From a checkpoint of a small mixture-of-experts model trained on Wikipedia.
Size: 14 layers, width 128, vocabulary 4096, 47.2M parameters.
Experts: 256 experts in each of 7 layers, 96 GELU neurons an expert, 4 picks a token, a softmax router.
Training: a variant of Adam for the experts, 673M tokens, 5138 steps.
Below are experts of layer 5 (counted from 0) of a mixture-of-experts language model. Rows are named router (the router's row for the expert) and show model dimensions 0-127. Each number is 128 + 32 x the weight over its row's rms, rounded and kept within 0 to 255.
After each expert's rows: a language model's description of what the expert responds to. This comes from a sample of Wikipedia text that the model never trained on.

# expert 7
router [153 105 127 136 120 147  65  98 151  98 102 139 116 157 106 111  96 115 146 178 155 106 158  70 165 149 169 160 179 148 109 139 109 139 174 123 136 133 133 191 127 108  91 155 103 202 110  81 168  90 151 134 117 112 117  81 163  66 170  97 127 132  98  81 112  72  94 127 128 114 114 161 184 131 127 149 146  96 158 129 128 140  88 122 166 197  82 197 119  98 119 101 166 148 143 220 217 175 133 127 152 130  87  81 113 157 123 126 150 128  80  83  84 130 151 120 141 133 106 138 119 135 107  72 129 150 120 109]
Description: Prepositions and infinitive to. Prepositions and infinitive to after verbs or venue names, especially to, at, in, until, during: attended at, passed to, Center at.

# expert 63
router [143  86 105 110  92 193  85 194 162 174 122 131 111 106 129 101 139 152  87 135 154 151 139  98 115  74  72 131 109 146  82 134 158 159 120 112 101 106 163 158 170 114 117 112 119 126 165  66 114 120 170 162 158 139  73 162 176  93 159  97 157 157  80 147  79 166  95 158 153 173 146 132 158  75 120  81  91 180 130 141 151  68 161 108 127 168 131 158 120 157 151 145  94 108 159  92  79 139 151 144 147 114 128 170 145 129  59 134 134 126 160 106 190 106  90 145 143 160 153  66 160 155 123 107  76 110 136 199]
Description: Verb and noun suffixes. Suffixes closing derived words, especially participles like -ated, -ected, -osed, -ended, plus -ible, -ation, -ment.

# expert 8
router [ 95  92  87 127 176 156 221 115  72 103 166 155 140 101 128 124 205 103  93  91 159  57 116 129 123  98  82 104 178 180  75 148 142 187 125 136 102 126 193 134 133 139  60 142 147 143 130 177 102 126 167 160 125 140 147 157  75 119 156 117 116 146 196 123 169 121 164 123 111 102 124 126 124 150  72  99 127 162 156 124 146 126 141  84 101 107  55 109 125 114 176 107 156 115 138 106 142 127 103 137 102 131  97 142 101  75 127 132  76 171  59 172 148 164 117 143 152 154 131  95 119 129  93 144 175  99 136 140]
Description: Word-stem pieces, Latinate words. Middle consonant-cluster pieces inside Latinate words such as nonetheless, voting, protect, dictatorship, and stems like jud, determ, respons.

# expert 10
router [104  88 150 162 112  91 114 117 172 158 115 155  84 117 140 195  69  97 164 178 127 134 112 125 140 132 148  86 162 153 162 150 182  97 132 119 144 153  79 158 158 169  94 105  80  91  87 120 148 113 180 129  75 179 122 131 126 128 190  45 157 134 142 148 140  99 160 153 139  99 112 185 152  97 134 110  80 153  91 125 150 100  59  93 172  91 125 127 153 133 177 174 153 115  93 155 176 126 106 116 135 124  92 138 149 162 101 154 128 103  52 109 106 141  55 160 153 148 150 129  89 131 166 113 105 178 130  95]
Description: Prepositions in institutional names. Prepositions, mostly of, in and for, inside titles and names of institutions, degrees and orders, as in Doctor of Philosophy or Order of the Polar Star.

# expert 41
router [114 145 110 148 147  91 182 103 119 178 101 154 110 144 182  65 123 105 143 138 125 137 183 102 142 160 160 150 118 153 107 135 182 148 132 178 166 131  98  97 164 108  91 119 108 135  66  79 151 108 162  96 104  59 101  89 172 121  90 178 136 101 157 156  66 108 103 141 166 133 157  91 138 153 100 123 159 156 103  77  80 157 126 128 146  93 143 104  79 160 155 161 155  79 199 133 150 106  98 133 186 152 130 160 169 125 172 113  71  78 157 163  97 111 168 119 120 125  81 117  93 101 178 156 101  86 110 108]
Description: Sentence and line starts. First tokens after line breaks, headings or periods: pronouns He, It, She opening sentences, plus quotes, pipes and dashes beginning lines.

# expert 14
router [178 138 178  88 165 125  85  85 135 113  50 154 193 115 121 145 107 133 143 138 158 152  86  89 147 144 163 190 112  65 140 113  89 143 155 121 149 105  63  96 145 160 125 157 104 132 122 124 149 112 138 159 162 120 140 142 124 117  82 134 143 177 108 106 177 161 113 131 158 111 127 167 101 130 176 161 154 108 111  67  89 121 105 172 174 145 129 206 168 124  93 101 172 156  96 147 161 129  67 109 166 129  95 151 129 168 131 170 120 114  54 151 113 133  46  55 117 118  85 113 156 149 121 117 126 121  95 106]
Description: Infobox field colons. Colons after field names in infobox key–value lists, as in Sport: Diving, Burial place:, plus bullets, coordinate marks and table pipes.

# expert 61
router [166 121 126 139 100 187  96 147 172 141 166 113 188 122  76 118 125 139 111  63  93 122  72  88 118 119  98 161  80 118  98 149  64 113 115 154 109 162 163 130 135 176 175 128 174 112 174 140 144  73 156 160 121 131 151 123 114 105 146 124 144  96 109 133 146  98 132 180 160 160  81 136  94 134 116 110 146 134 170 125 155  68 182  75 147 141  91 133  73 155 106 128 141 179  95  90 131 150 176 100  88 113  98 113 165 106  76 192 142 132 144 102 204 179 114 114 162 166 114 100 132 164  83 108  70 124 127 170]
Description: Word-final suffixes. Suffixes ending words, mostly adverbs and adjectives: -ively, -ically, -ly, -able, -ing, -ed, as in definitively, effectively, downloadable.

# expert 9
router [131  87 126  83  90 198 133 117 135  89 186 130 166 159 172  78 141 143 122  72 167 131 146 178 171 117 140  94  60  86 103 100 118 110 121 115 148 185 156  84  81 108 185  83 112 151 170 182 113 145 113 123 100 142  90 116 123 119 167 127 103 218 114 135 137 130 165 109 140  86  68 125 173 103 116 135 163  81 150 157 139 106  88 108 133 132 140 107 124 121  88 162 108 142 132  86 137 139 111 172 146 124 115  93 139 141 119 139  93 128 181 153 144 102 155  47 157 167 124 112 154 182 168  64 108 157 129 167]
Description: Mid-word continuation pieces. Middle word pieces completing common words after a short start, such as per in operations or property, conom, lear, iginal.

# expert 44
router [ 51 190 145 169 109 125 173  47 104 148 138 152 146  93 132 116  69 153 164 104  94 149 122 124 122 135 107 178 153 122 158 127 165 186 136  72 149 151 127 120 135 123 127 142  69 132 118  79 134 107  97 194 124  92 130 112 162 156 160  98 142  88  96  45 139 116 138 130 119 122 111 146  83  91 131 104  76 189 128  90  93 130 112 170 160 127 136 143  83 122 210 174 169 121 126 136 179 133 120 131 150 182  94 116 176 135 136 128  76 153 108 201  99 134 146 155 130  96 144 100  85 159  95 135 122 107 103 156]
Description: Commas after nouns. Commas closing a noun phrase before appositives or clauses, as in his brother, Vernon or an American artist, author, sometimes semicolons.

# expert 12
router [ 62 147 122 166  88  95 149  94 158 175  91 176 166 119 180 114 117 180 100 153  85 143 111  92 138 105 131 115 185 119 131 145 137  86  64 187  53 122 168 110  77 133  79 149 117  99 106 112 121 137 160 152 205 101 141 116 161 136 110 125 171  71 154  75 140 109  88 139 147 148  94 172 158 134 131 174  84 122 128  89 170  86 121 170 175 128 152 152 194 134 125 134 171 173 116 116 150 129 164  97 142 174 148 187 177 148 135  89 109 144 181 122 106 122 168 141 135 138 109 153 136 119  84 132 131 154 112 155]
Description: Sentence-ending periods. Periods closing sentences, often with a quote or bracket, as in ")." and ".", plus dots inside URLs and decimals.